config.yaml
n_layer: 10
d_model: 320
n_experts: 64
experts_per_token: 8
d_expert: 128
d_shared_expert: 128
activation: "squared_relu"
moe_layers: [0, 1, 2, 3, 4, 5, 6, 7, 8, 9]
router_score: "sigmoid"
normalize_top_k: false
routed_scale: 0.25
balance_loss: 0.000372
balance_bias: true
n_groups: 4
groups_per_token: 2
init_std_router: 0.0371
lr_router: 0.000994
vocab_size: 8192
norm: "rmsnorm"
norm_eps: 1e-06
tie_embeddings: false
optimizer: "adam_hyperball"
lr: 0.00453
beta1: 0.9
grad_clip: 1.0
batch_tokens: [32768, 65536]
seq_len: 1024
train_tokens: 658100000
steps: 13768
dataset: "wikipedia_en"
Below are experts of layer 4 (counted from 0) of a mixture-of-experts language model. Rows are named up (a neuron's input weights, with its number), down (a neuron's output weights, with its number) and show model dimensions 256-319. Each number is 500 + 40 x the weight over its row's rms, rounded and kept within 0 to 999. Numbers have three digits each.
Before each expert's rows: a language model's description of what the expert responds to. This comes from a sample of Wikipedia text that the model never trained on.

# expert 52
What it handles: Directional prepositions, coordinates. Prepositions of direction and time (to, into, until, from, In, On) and the seconds digits in map coordinates.
up0:508504504498513379488489503526495450554414456520498528535510529512535538578431488439437546496556535475475457504506544493538491525493474511539564542496464531459582529435525496411541439557557524
down0:478503499528478491603451535490545523500487478545514499488580553524585487519432539524487521477424537475509482523481488560457533505487560500470488534503509477487446531534525458442437492531509548
up1:508534544486494592487569472544439469525502439505494497474469555511539466595508471484469510606526481426467505489442480514531467466423548516491459532412548459508501536499457536553512432500516481
down1:432494466541539556441472466474550503507478475483460557468515542498583503479526553541511472542558491485535461440454531464558536472441502531442508486536529494503497481570505514478505475431503534
up2:525518464525501497557482495551511466490518430568490589453465491519517535388531520511500522486487514478501406470523529477447471486539499461521484441487518546533451504515588536520440605518504519
down2:465536545550514443518499408558633484546490517500506475460484515526480488475481511559544471512516543525493483449477484437500485471597508524478495436484470509505503503518448471477461478520493499
up3:566468621611488492492446571559505539476489496515476521523503516552454546485492504492543530557528492501538533463507431517499448526477518497505446539520528541568513513488502544495514508518478506
down3:566494509535584440491454506527436577452444507502458514566524540543499541501489495533454487527511597477478545477457464436407509480429515501437554482504480418438473478484498490518487518486524531
up4:479558507549582385514461474480484551503478556487482498547536456522557509498487534477534507517462489534522538561518437491516534517566501531575494512453523544476419508497479512488451465584466524
down4:437463535528454493493499449459519526513490541520494519523490498546563521504451534546460493522557503492468516516535439503527586541526434504422454466516489463521530425555530462487574538455463492
up5:472422557480511497556483534509454504504441518490404466491510459481573465442568484508517466468533521513482532452479446467436536474510568554540561507441475487555460465493531537481556520467486537
down5:550532440552531509576450507476575430550525544481531538584512503444431488486592462518526474549564458536510480469492466427442547461522477511455504384517460553495411426526507554483473453467506519
up6:518541515434483468380467545469579498496540494421366576466501503642557490478516501570545498478557490483481580448494511445452532501452544508552506476525491553566463468473527466447433521448505475
down6:517460507482603525449446468487491490468476508535423461433443466520510453465541450574539533514493484448501525470540558467498489502529540478531498527516558481454526459463551539486617503462522426

# expert 55
What it handles: Hyphens and prepositions. Hyphens in compounds and table rules like in-coming, By-election, |---|, plus in, been, mid, re, also after was or in.
up0:535493486490510442481553506502517524496454559541588527487490523403438535446507566494578526540444571490454391455460555470496530426520503528482453487478432480509496489549607515465514492489442481
down0:558525487410434526489506461489574499467496498488516439495439548489524546493488484512543574527500560551511398548471451491485500456502549499523444520474538522426519462423473455498468472525441510
up1:488482462455502527527517446509462497489469484473537422573489526505494514509542514542501626492504449516570544530462463540482517487535480488543561474503456452478552571500485477468476521468517544
down1:440541520561535538551442483498483606507478513483487544560567499485424460502468466485505490593512546566512523536566509449535494502426525538504514469523471435480512526562488512491428492508546515
up2:496503551494530530526501519536480496498419515513462476515559528497505502493503510513480533460551490471519443482504566425553510533528409533393497487509485397509543505475476536471449541424444491
down2:499491505489521510523586521485523385523526438517486537479532490468575517483516522546456552449547508516451498427435474471565556484553547512476530468503451537487557547463456481529445488521455513
up3:529453502499497491533482445559473481495445507506541560531541476479526567479435472547483571467520426485473571498515506538548498482537481412433486553502468487505486542421448528522458509417474423
down3:467432543551477497541417522481474517561516494526491509500515513494547464425489468485559576455476551574503475491513495473487608521547510469513470469512467551545578505584518477545497509526544450
up4:539461574457539514484434469492416544635478446514515440478572551491488469484498500541406520516459470488550542518532523459555551432488480516564537500490473505563481584437460488530546544466557500
down4:568521526486457472445539521488485491479467503540516561483515502530494494529508518559444419503531483512512464590517566456513529403528598562562515493552469502500501450479482445571475453551538513
up5:393488489576563474595576427517542503493440473453509501567546434498549522434463564542519446474572496481497578485539481506523505558483581466501526498462492500483459513485527496508455467500511521
down5:475511535508502498577536488527571542532429523474479507499477490585503525435519562465455422467504507518531536480508439516456483516482483483415519452451468477501499484448521393519531499454527471
up6:480502499567501507528482558521477467495533526479403529522463551536491552512490461594587570485529542479551462553535549493547535550531548521491545508491513529543469431458539524457493498464554497
down6:499479438520525526529553478449523519527511474526491447474454494578543505509459492469476529523521455522504523525542531500490441570481506485413503445447475537477541509474541503576456526517529506

# expert 18
What it handles: Name-completing nouns. Nouns finishing proper names of places and institutions, such as Airport, Hospital, Stadium, School, River, Port, plus endings of surnames.
up0:486569463516518517529522488496470455507524518565495434525478452508461435471456585493521470474516499446438446560484501526539508446534451530462495476502431508542400516470514493529505568449486479
down0:492537516571520462491458465517486494568500474501476504518494539514555406449575507504510475518454560484460526551538469511526360530473513539491473531500499536500508504435494489573548485470527419
up1:478506544449476446533538468510480497523473421548544541522522413425509536528448555493431503538444507558436514545488480532501513543491503462533475568530493501473454513523457492482447446535572526
down1:537542485466537485513518466471441503476487422533497482536552486484529535514536559578511554444543453455394525509456432576491543530508471456431537475473413498535477543502435543548472536506567470
up2:532502505579573601579536486455528526518508484532553516487494481482545467508510479450529459524459439540484463459449515542547524462546462492478555510477501478490450493489509540514524515501442443
down2:535500472564533493503560514483476525476493534478446426519543482512508567477515444532506488490396456518509448505540549493481559491531510579497514494461510514461525517485494518526480486462523489
up3:494479435512545451527474501578573483447520537475503444450539463512547521513485489474554545520514469478521477445470451468465511497429517504608521466551499495557539487542560534485471575455476551
down3:471532525528534510472499506561494504524512544469562465498481480472500502517467437448543523554453514551504543495474466512487501515470558447560454514474453548495451541525500538555496472521471511
up4:449489527488478512483567558450461436498499457523513501445458526545585453485537529509519512514492485469435495490469425454527500438477474501543514468483523429563429487548430470491531529453456378
down4:498465507498442504424490500498505498521520548536478493445444523397574456517549438487520552473508527524493555536474546476542480458488502507464461442483473551495511492524518469476487515508520386
up5:420529449559483517515506464542435565481379580539480510523519482517540416509545537503445548500493500462536530568478483474480488388460547521455571515493509507469472469484539439456510446445495500
down5:482550501515496535494516487560570483511466524463441555478501547534513496573443511506528535550506458460496578496457499476552449514441501513469530475481505558474443527446492471458532472510481560
up6:492533526503574426471488505541592518485444462512511468578580429446489469473451498527447586516499472507563567487505461453437468510485509555527511519467478560544494525425459527554468468479542503
down6:506519517519470475411495505524567491388494525477476485522529487500569473441435483550506444475493477433493516450553472530483526542515543515545552539502461544508505490500564499544474432527497557

# expert 7
What it handles: Articles and list-field values. Articles a, the, an, and tokens right after a dash in infobox lists, such as Completed, Elevation, Operator, Parent range.
up0:492566483502464463514474512571573523438484523555546512456451484419466539556580433525486478459462525570487478480533550512471523475531534484486514521490500518401519528547506471449472501542432564
down0:479454526500477506471430516472536448475483552475512465490515460582427467508454471471495485513475477449569485543507497454502535478471521506464454459482547512490514455584510549447531574525466478
up1:542525469534513523533464520460540518514522493483491464544436537521502490463534443497531452502543536498350573568516503486446430526491432505425507486516522590498499442554499487502445422486533535
down1:573580553474496496522513537427466488477467487506455485479550539450480548433547476502477439517544467482458451566562485482467459560505538524481514474531442498445535515430467427518456495528537524
up2:524469494589511480505475489550550469462546482431460496507504409435496492567529445394536443472479458526495501485506489532542567582363496510429467491453511500522474490561466445445569477540446512
down2:481554420521436455454507427530500470472482588491494513465477503540474443484455543533629479528503483550478459472486482472534421538521553517535518495503517527540460485471452414484465478513463507
up3:523517507566484443530536541435571504503567562485528534458508496495478626460502547557495546545479432494501518537532453490471461543495505501491515481522540509510547535406489528464471510490509496
down3:540524575513525509525456479499450488523576528428510493564496507449533517495455557550453560541489481498515517526553494540445446493499528441507419504493535615550475530473486554522505535521522474
up4:479496472491522527517575490448527492488480516445504541426514453499490491481575509513470469544494539452496473542438505550458540517507510533517517573483499441431512552462517505512518436622476538
down4:520537524487498497451555469443564580456457438479470513536499474487437460434581513469470523481505459474507473483467487468460451523557500496417523524427520455511542481545447500502524467514546614
up5:506527523507519453457502489452404503477496497415557493503531525479568483517518486568463437471434406538469576486508481505445583481538516477490613559513475460532455497475466535482491501520461469
down5:485528469575490470477508445510443472577467497566580507532512536508487497524452453440499527429518538404437553498534464526554572540524498503491460488509577489518505440431528485547536498515538489
up6:525519456569489535502516556529490489510465551598406509434558496583453527565540440483543544444559439451535425527552513449491511512447483447525497456484483525558536515449473519533468531467530469
down6:504459578498496477495533551559446450505492484489504497517498567518459503481452489555528566486451585513503461481456508535549494523502483558448473540552473441497476515517448518570562441506491501

# expert 9
What it handles: Numbers and table cells. Year and digit tokens in tables, lists and dates, like 2001, 1998, 3, plus table pipes and list dashes.
up0:421447471481485532528602436554469497479464527499566494531455553444563505504481426439562579477437469541447436569510556458498517496454536459549523478482463518483452500587498451476505509555499539
down0:447546432527501511484563464539469483469428573538473544535470515556536516532522488490525550540471483589482535481517480555516481534502542446578503516514488518400469495550524493553470442480514548
up1:547467570505518569455550586502481482526475483537514469534446422464563462464482507463515495488521430544502462562489484524470507501502597519531525511589473458465472596482504531536537443503485421
down1:592445590502481569565518504499479525549480459498484502564529507511523517499545499459467461507495487535543507492501499540451513553553576562468483467472509462487463532518488490531507493492539515
up2:508487479521499562481443467473489535484440519517548497537445449437439489508500516540492530507483439449400494535563445453494545515505518422578456494499538511615497486503595480396487508483521520
down2:479441494558521524526419562523486481531519462435447504467509511497488521513459525417520464574462476453491532569546572468509479509484575455482559509518483488558400501452442486535458498408444509
up3:530523494590525557533450576463508561482498535443470529435552525502411521496501501452490530502499455477572537498465494546443478447487487496510492585495547508593510532520536514465493513557470512
down3:529479527463501567402472499469514586397462490494511503423577566529514486507551545509451534441583460468482522554461520540483508459487477470423494573499550459523484562467510478474483485462464522
up4:460568520451466510447508502465471535505510532503502444488562499499467492459525454455538548421466478497409442493408459505502523435534542411602531511577427464509446522494505481481535512521524440
down4:507515492508435536524528545536546477462519495495532499443492497546512571437518415478489542474487479536423459489489515547458475438520472562497460462490495432433430554520473529464495461467532443
up5:579435539459450424538505504526474509510474499411460495468542492571487582481541574508511525480491522494400481529489472398470430448475568443453548522458477430489520462477525470413506565507536491
down5:532492431474484425440532477484519517496443511540568563493535507527524503479536528557426451529565498562505506521551534433528463468558423516511518472479511575529489444494511398492508519500460497
up6:535447599487482492472476484558493527527515448552431475565462496437488481466489497421517584498455519412443532561460541559553498488476567524486525568495544455471603488520520508541479500490524489
down6:493449526499463539440478500504488532498530507507484472582510521481523463550518471419484454560469508539464526531514486492479492476540505595442525451509546429535543492552507517521523529500483566

# expert 59
What it handles: Hyphens, quantifiers. Hyphens in compounds and table separators (on-site), plus determiners and numbers like other, those, three, and verb pieces.
up0:470470521542450565515470479486495517609479546531491439547431528529459468493466465418456491511535487431477555509558497511524507508441498495467584521531500508517462565541542524463510527462441502
down0:476482482461521446500562497469431409448576574485479456533483504534480513481537473443461456518529487477487523533478551413575453530494616528436527528462493555474465464527508430509465522544515419
up1:525460545478510522574484448518502524525459559537536489546489518568463479452565528464524523424560506553486440493478512532495525507466530465504433556466505451496475492432455510427485500522556438
down1:520542583521493512516462456506430513487488581539518475489515495473451467512552468490510445507530526417473471515576550573492484468486412494483438469446481485520447550503519544467449529528522463
up2:533498473508490542439497575541480503522525497558492597570543493565491493531568486547464526480496488554526535529407546531505478504493542499459462460528495462521513484385440556485450510527518542
down2:453522471438483487587398578546515517509440603576458512548533514457513482459487501395466458465468459515533512488464444475479542493514497475464521460485475521519479418440463533502490557472430463
up3:452465475565592500478526568525519567591543489520497504499490482494426483531446558556461512432423522465515616461495510528436497507457511478518515472465554554552505510560500478456561497522489479
down3:500531550493597574447485502544414546459480454535489493529549495572514511528453493479522510494515483511443557499436499537506497517547493482432527506595496488499532478513471484461524583516516524
up4:454419531527499548504509574517516484518474475525508512515441516536531470501442531571531568459552554428477499576490431428564549443473435504480520534465504446564533511513487515561418476581463532
down4:518520476443503426461473494559536476457482522457466477501479490489490553524442501532526509433529523434511513527535474508518483477489533490502505526426489498505488383452526473484563454439455542
up5:523412473395466558468532525491437498516507545491454548496544499483505515535495516493459503588470517405502511515484524455504504528464517525526541541393500480463516469488512488433485466510533504
down5:483509497584497512569480523510487505509459489512512457489460491496585476483591494511502520525470537504540558577516580484518538452530540543415418458531507459513485471541500471443616527538580562
up6:558449547440505492490574469513464484486460459525506557548516531504545573465580443477483515557458484532457487452481506469473509467479525457462518533535482555496483538529433501470527451539487432
down6:512455466567501489487505472547498446479518483529491528514499476548572512500509531486543537503480424451457481533612465451464538544478477512524503550440517407460479505521485566598533380467486500

# expert 53
What it handles: Line starts, as well. Line breaks and pipes starting list or table rows, table separator dashes, and well in as well as.
up0:601582470530501501455525541476425488573487563514515509491528506482520474556497537571492546549525427537462506517533548505501525495574459479528560431526513542501493506505525547560484534523573470
down0:458459524472486492480546463488524559465497422536448449481497481442476494479513577558527493503514557532488462600541513528549554515525457482504492496504508482433472438523476525523519420475456473
up1:540511529436496506460485467523483483537480508503400541517492564473513470466520512475502580517532478460534515542523601479522519528488515431479514505521521544480494417447508494559593471512438522
down1:453453531525486512524450506497453511546551475511474457462457553551518483525525606503560513494503551582485452506637470495425407530554460545463546530515515525518495396507467491482525558540466543
up2:489466515489496513592504558555461462488500526428464440491510555499496455526560530478513547469523473511475493480458505447482463578506446480506571551416481507446492470555483522510521470463461439
down2:519364569474501501563596474445509438495562484546481570582533538451491512530473492509527519454486462555509476500497464439546581528423474558432443511410537470504602501513472502476608547429503475
up3:486461496498555492551576578499501463449483503538518578531496491448534503513530451467447495431530551538508490485532482526503481488490491552412542545503431528476511429483497535533504453487576505
down3:489530493502513495517506487505468513497446472481464464573462520460505502531580454519452429483420566568572494509548561552529480513629497588556387549404544486480547533477542466517483544428512506
up4:433527485544513522527404554478472518479512551409524529506509548476491481408528498541459555455495497511456581584551467472492505523515525456489483490525463546510502431436400522541517484557481453
down4:470489487573466527536410540522448503488458516440527463529502608553504575498469525498506524508486527557503515482489501519527501586498470480508500486485495561454545498511490471496568503486479546
up5:523463429539521506481522548493488511528488507551436499451487491496503516474574503550471508483522593499470513443535549510515497541445598556506492560502514523526541430433510558512469545466576532
down5:575517498510483486481458549468501491533486546549489543558552517463528517452581507537478474516473488537507493530561534491512477441445572472532460510529459529531496481510464505488476544574542517
up6:429431473545475506436500565516444557494516566521483506521483547481529479500466531618512561541524479468529463549513457506530500526481556528528501514434421527467518531540447515495517551533488451
down6:477537507504474498524538504509525454490537522526548455503464494500501529495502474409550513499492554483539476488478439473465543513490506546554509534490602514516519496559541485473503529487508463

# expert 5
What it handles: Table cell values. Short values in pipe-delimited tables such as numbers, Yes, Votes, Pts, plus abbreviations like ed. and d. in citations.
up0:492516491525515508543500536499492573485460474447504533467575472597410503522484468526492461497566486452504487455451550592526455506465567523515474463554520503498521555563518436512462525521433445
down0:510472392504487514563513460444486469514490447475522510484472480524492553498457553545568506553497395477481390512518489498505489515559461411470492534452613442511566552508458481510481477451459421
up1:591455550513534478457591567624504511537420414474489484552509523570525495444518505450490549471442508473448513544458476533458401477482499515470508523464451497493474548452485495511464521498550458
down1:446492492471530470477500585460494554512509526469515444481546501553473511462461588424490469452577585504453502503509513485551546570519529452516530524562485506515423493471440481492518509484488509
up2:562551563530494484496451492539585548559469428541538511560481488539552479541439535496501483454487447570471492475524513489552534446429600399476535468539485487453518465474499491503475535478533485
down2:611527477523485541427511408524503545546451505574490537533505487493473489526506474480524555474557474469479485513463418499546462497475471501480490523568509487453473544492453452528488515477483554
up3:474504551470531468540477560502524579603510558564511497563489557396493526496515513502503506438547457507517491464469506506487588521469494513515489457509527466520495491475518452487556542509554531
down3:497571470522500495558514502503493504458534515467502574534532532467488506526512489552467478459499553517488518504570554499487527543409497543479492527535521492611490533442451468503478542538529491
up4:492503461506497490519480484542494499504529546452547438524506462514507587473568510443533578391508545510515473415474466461431436456425503583436429525493487464531441481434503475525557486463481492
down4:517495516617486467421510437518455493477493493494408583495487451501510485458506515531507474513517480489496489531526465494468463477457543446564491527488517527544425473475468436453494456452454528
up5:423494495513503485448456483518570519475552517450513498490482419591533523513508544422440560480548556443544464482492490485476538470490484454467500478423516521501491523522515513464517484484518497
down5:550482487526546479504500423445505583502426507409464551529552533466561577544535584500557473517513524500475536478451432407550468470475566515493539477504452509542471448497517495437459495555391588
up6:547464484482529475503486521523521500444515461498506542503483472587569561464473453534492448502500478541477484475477486505563505493534491471428463475472512607473513523512426424461398485471519515
down6:493533489514424374521457465477461439472484441469508501503461535451490463524499421446486511558433527450461559481492422508442530545472531487491516554489502492429460467497476486596450515550534484

# expert 36
What it handles: Head nouns after determiners. Nouns right after the, a or a possessive, especially kinship and group words, such as son, wife, father, species, member.
up0:483480523569473549473541480485522462456528416514493521504485539514511486512462423417472511610483531457497461520559527494531454533482523512489555544491494479488482459444492492524507385490408485
down0:513447520458510451526479442447507431601538491547509476457475499497498499505522457523440456458488550500484515508528510523507478463503452494417460541464521442492478533513421447551496508471548433
up1:383599515448439462414458450496492534502468560488516533471528433555520418409532503444530456444522521537434506528491474513493486470483411483547458597466509461462455556422413486495471596411489399
down1:516498507387497560503521554465504470535472526507490522543545522502554497539557542497511433514530517531507493540470542504482513472551550487511511563532479492521460553526492517481501497511466531
up2:488546515516496476420560517494539554510431470446590494528485544451469491488468491479485507549449486548498480506495518482471490466558556507501501498584449483527518602519473462579484479458435542
down2:496520535495497481424483467501510512600492506524508497500536568490520501538451514481533549465506509544546576531531456523464519516529492488503517435480513482502542506480451496496498569451530450
up3:477565456509535497503504502580511508471473426499497498445535497539561528542524425506494527619472522531443536577454491512424492528522474450497531456497493557520548608540526491501479515442509517
down3:519513466482559476509460462470472529487501536434522506508512476465457481571572424494453377572586448513475542502423511536507503473446465498569500459532472552549539452494539477548482498442473527
up4:506455542560521480523529388468478539476501447525468509477482468488598521518478438433508504531494476511529507527453486556480530591493557516558548525607544472453541449504488527435569468502426454
down4:456501509489558477565513494483470540596546472536471487531541393480535508513470497492507378502491473525509490550471451467536535527487534513550541567551523508485548492499452513512500458511536436
up5:522455488555485514452481610553475467511492535490546546527504467468476499481506447473484603447437517466532484509457475543543535458527547511473477562515489487535506490551516471452467478523473576
down5:485469496548525511545446506549451463612437511624485477496458467568500530550537564539551571478570461457457426452486423470510542500487497426459499494456573522509442435522473511478539502517486517
up6:479561521476480491448445494503466447501475533568497532485505512587483537526482543482575500519529558459415479513479439591446470498442466490474445500536441448515405435521467481482437490526460515
down6:506493511463508512488469506484543493527510481537489481478480414575520542487483508562593524460593513470495473469493518457484401465462557513471554516478458484502429542508521519494513436549482496

# expert 57
What it handles: Prepositions, articles, noun heads. Articles and prepositions like the, in, by, with, and the word after a preposition, like regard, voice.
up0:532551512472558470427536462439489460551431481454562532482539557558494560471561540530497472446503513454548606588523499456425510499489440563502566509503442475508502541546464523488544474468555496
down0:574472455546521428510473514499417500453439471524593488436515550516502545448540506506525418504532552454534493574559431530503559496430536552478592495478477483491521527490519484489518471524469538
up1:449519505519464504540555495544546552514495508473485403485484454491473465465486452464535594527482507548502522480491517550520496419535568538490506491493453450562494514489471489506495544478545413
down1:472458544517494426464517497559491549465479520454550494459509545498436474479497493541537539509529521561490537582503460496516499523494497553439501474490464429431510477487469489516500456551466465
up2:568543484541462476523468521499519504518494478511449539423551528499454531478512500445523460512539431363482534488460535514442494451541539604506458524461477510492444507491515477450545598518509454
down2:513456504502504507514441490464576480599488469508549493487478497524535520479496492486504517487501530431520469578517472515476521496554503534578533572480483542480495392585511533511446486529519480
up3:538454489515482533482450498567523397559471533489536476638515506477472441441478483605547444560526482459491455476422497453472538479456526501497475517441451503496596490494453479558550394496557460
down3:502503450449495596458522452540562514485503499453532493472520467432495514527491462484435573498532533466529492513563530500410491484505538531440433427506584510444484483504558488476505534530486563
up4:498418471505549502497592500456508509420519446523491472496440492491418519468541520472556543585540511475515503502521451509519463497437522555564564470473427467558468563560469487437471467490451493
down4:476521440501518515520468435439485496502563474523434523529406524502541447515525459537543537484494516534467505476500504490587469558461465487556524457402488520486460565493508581534525476485532446
up5:516528458476427450468455550497501495571517496459464513503524439500477459525508523601455488445457529462514529501487532495449560434482426575434527533418441443489494522505499418517549472433591430
down5:529550473427505552509477548451493543498455519507561500480492462477523545480463514517492501435460512463481541530474463501432471512544484572468500484558420505507525492502500449488515549467398490
up6:534460467504538471437544459481469470559515466477550522540456492475530453492468490603480454512509439546561486459392488536462460563556617504534507464502457545550466504450535512497420464496614493
down6:521443526520452526399553458462406487481527552426543532483530511540537484573497465496470528494518458515475555545507515460600530501476516469433548495454539489470533491549478473456546547525527518

# expert 28
What it handles: Table numbers and pipes. Digits and cell separators in numeric wiki tables of votes and results, plus units (km, lb, million) and accented letters.
up0:492509469496468530578419521498556441483485443397447468503450487481547502528489457543538489506518593492555463515443506470496481487500482531483527539386457508525502448455535463479537506530531493
down0:520541487474516478506460508545503513467500519521490504435513539477444544509445546479501533442548529516485468430523570539550453474535505500513504414485522487460532540494503482473485536533525484
up1:470441514405477464441490495503468453554538482516498486481533471541427507504557531500509540562548491487504497486468496498448588470489455528500471463508410476511482547480517600518546454580519584
down1:513586556529376508452504516522504582474506487526444523485463528513513514501553431481435544522488464507524529493534516507463519533488397548434529432537481400491527484515546480447587516474517495
up2:440434515505428451455548522465523477495526535401511531481470550463501554480513513453508491515581549395484489579460572482461567455452493519404485511496460501497589464460449484438566511527469463
down2:561490490422440484547513534465482446426515532408518532402499515480462539469482475594525464452553508472573493505471480483484499533506435543520525473509458447463497526440408416483501587523472567
up3:532539442488519475520446437500496471539490503479422493492408492556445538527504516517520487501584524404533499546418536495530464504539525524507489494514449453476524467542520499448448502462443524
down3:558530452532507484540452470519484554501495421395469467471429494574509447447555496552461459487463451491555417550545503398493467510458511422440459472444489455569408479570508517523514437504492504
up4:438504541508467472453555527473455489471481503527477523547419490478483433465493526503469461514472436578488533430483426507505531495490594470509428506489438528562555403485547475503471483456522539
down4:455480540494493472559457476546507450440517493493478515591522462442500492546541439512476572492468543508495460481533518441505514444486534485438455440490506495399420525535506540538463490531567438
up5:459463511462481405481472535486526574491427525537506567482438566493587501560524572452456491522555482551498436479520521432494556529502496494491440514526427497535586579450526457514553502475564487
down5:505496494507516538518479436524490513505508557536526562529502498529497498492492457511496404497561544476508539520536516547425478459524530419477477524476436453479465563515561454470476499473433521
up6:469482497553564474424595550560444465461539490483501491420525565489518436465463493556489522538562509455470548531410612462489487479465535527542570516501467574488458518490515493542492565507519488
down6:521468496527508482534511493447499527470497508418532530478526526402466556539476550588527514484454498474470513523539460532520432514507477451512542522528456460497515515492475499526463556479443488

# expert 20
What it handles: Mid-word syllables. Short syllable pieces inside words and names, like ti, mi, ici, Su in Supporting, plus coordinate-marker characters and award-table words like Cup.
up0:515507531533513464458470544569532526478481444542509504502535525437469442490547470589524518530449505522585549488533439549431547485513522445500513553480498483547438408496485504488449464508468550
down0:504517454563529547507546569486501577495502478515545526462502527519548484438523463580559452569467422517524497493413505545522460406465443453558467558485463503466565479466475459534506440495500585
up1:527516494517448523540474418510583560497586450517572505511481459458496525433526475486495473541527475498516464560500549526504471461429528518511479535518534473426446532393478500485513490461472452
down1:517536515517476542501515441494490537498522547498536482528570562483563492567544530484442506535547525505517477520483511401534483522477521500468588503511517497504458519462460554494564522537456469
up2:446464490468553459518541479468460506558481531417502544548525507574512471530483547454448495571504539460418507496481538480481532505469508565495508538496441453473527537572499524526446511545506498
down2:512549516410539521506568475450500523531596499496501561492497407430545566522525542531485498561514419538534536435509478489508548444452581426544485518470490493479579601537502514537497520531486494
up3:454475547525536509531517438505419501483511514496467499437500525482513499542517472496480462468512501557514528496432541583511505556522490461416566531521466481466477542532544490481470457545437486
down3:468457504502558500556564518482466462457522449437537485458503472519470483537470487452547558485514471444454470581496501460458531524545463508446540480486455485493453507557486524493545512512499432
up4:482527536501498458465552553511527496544500535417463521497503480431404506457497479464373553489536429514507516469499518564489507470449477484532553472534496446522442446502418464539518464520584489
down4:555567463491544527547461511446487507517517513542547522495438537493495527497574458522447429526506468565548469502581431453493545532538488469483496445496515491580562509495516488507524560435546541
up5:416524523546470493458552539456461522561480499523526473523545534490512522478470462501455550515481547402526613467535503457408513468473505530525452504439484499554496526505484501487481554522504534
down5:533472498445472536471507458483556449552499478503487533472468499501459484510492537482539501464500550424475460456476522511533484502515439457530402480437442443468451544560478554456437476470510500
up6:462500683481474530457514481535494524528490536441472474546484459468539468536478603475531555487550482478532446531504472521481439492547630486461519529461547528485506526440558532513483496553571443
down6:466504548521555562506621457525417498467464502499453564471494468483518457491568471550488537518509469535498498502487467544447513521552555529496492467519458458508497456519540488464498491510537551

# expert 31
What it handles: Heading closers and of. Closing equals signs of == Section == headings, plus of, commas, United, table pipes and numbers in lists.
up0:458397459506467562550558497481550545492476571484429536480561449505481509534429514508526542493520425530519541504470536506433510479494490532457538528533441516470520483499521524471451431538434536
down0:460499555519508510531527542540552565469460520515567479445545458485500484460510533458532518523512408509501457532484522482509505573555523494465574519478522488453472485511533490418517542473497516
up1:474494486517504485426575564438508423573501476485442499513460557452483450484502461481507493492545553497440365521500522510525465406510511510559480493536510470475546515493446425460491537523507519
down1:420489528519441509436539451554471494500510482492438426457522571533438532457532555503470488523522527559560574429577483484542459473505470495452427505403483507531524489455494481501520407493547557
up2:542444560498469440463513519518487550514507495465417458466506489447434546479510480440457442491495511523577582485535506519331527424514523547485560516523508512448467555566456449579487435475545519
down2:435456514494473536438468462497477464435460423477500491494411494465492499476605489438516509519455521517536450505572467526493458434515486380528524455483570480476528537563522514517480519461528496
up3:464525406543553433532497488463445483480512525512446486444484481513502512469500463509483483598519500502471488466510527468479481462417503469544510489457403415503449531509472519585498526491551484
down3:370510527572562491597495549508406481469503498516481478489479591543474436417548488500558543501491589545523551467529510463494542538476542513518486512473482538452412507492498541431503475507591536
up4:528475576461531441434552474448520473488467475564458572472489447509482538579509532580531524444499535508493372563530442479469481427534522529456443548551478487565449504405519461472565546470498476
down4:524472508540506571450446413424573490549496519533528515500558477521472503462582427522487461507453603528476389514562482467518526515499471508482561495464468445446481454477500543402490494509447438
up5:428606469512490512498510531485479536523512564505497524436454472477502486467480492498463547491525455441441569470452496535527478506463517477507515495470561514514430481511485584488547463530471525
down5:478549504536558482489548507528516443451520517465543557439458436472488443490545472448533476481473590514492516506443495541564533458551552440535461432513529546506526427493493564514422463450470529
up6:511462480435530457410437532530570496556514461485504481484509511508476606394457503527496463506404489507462471482519417442493535541445484481504526521526505503468499442466514501481469495486516532
down6:592504389539482430523434469590545551460558440536601495541530518585554481516488452525515481410495539445505519469512509488514489514458510472439549495491495502512487495467449573458530558462451485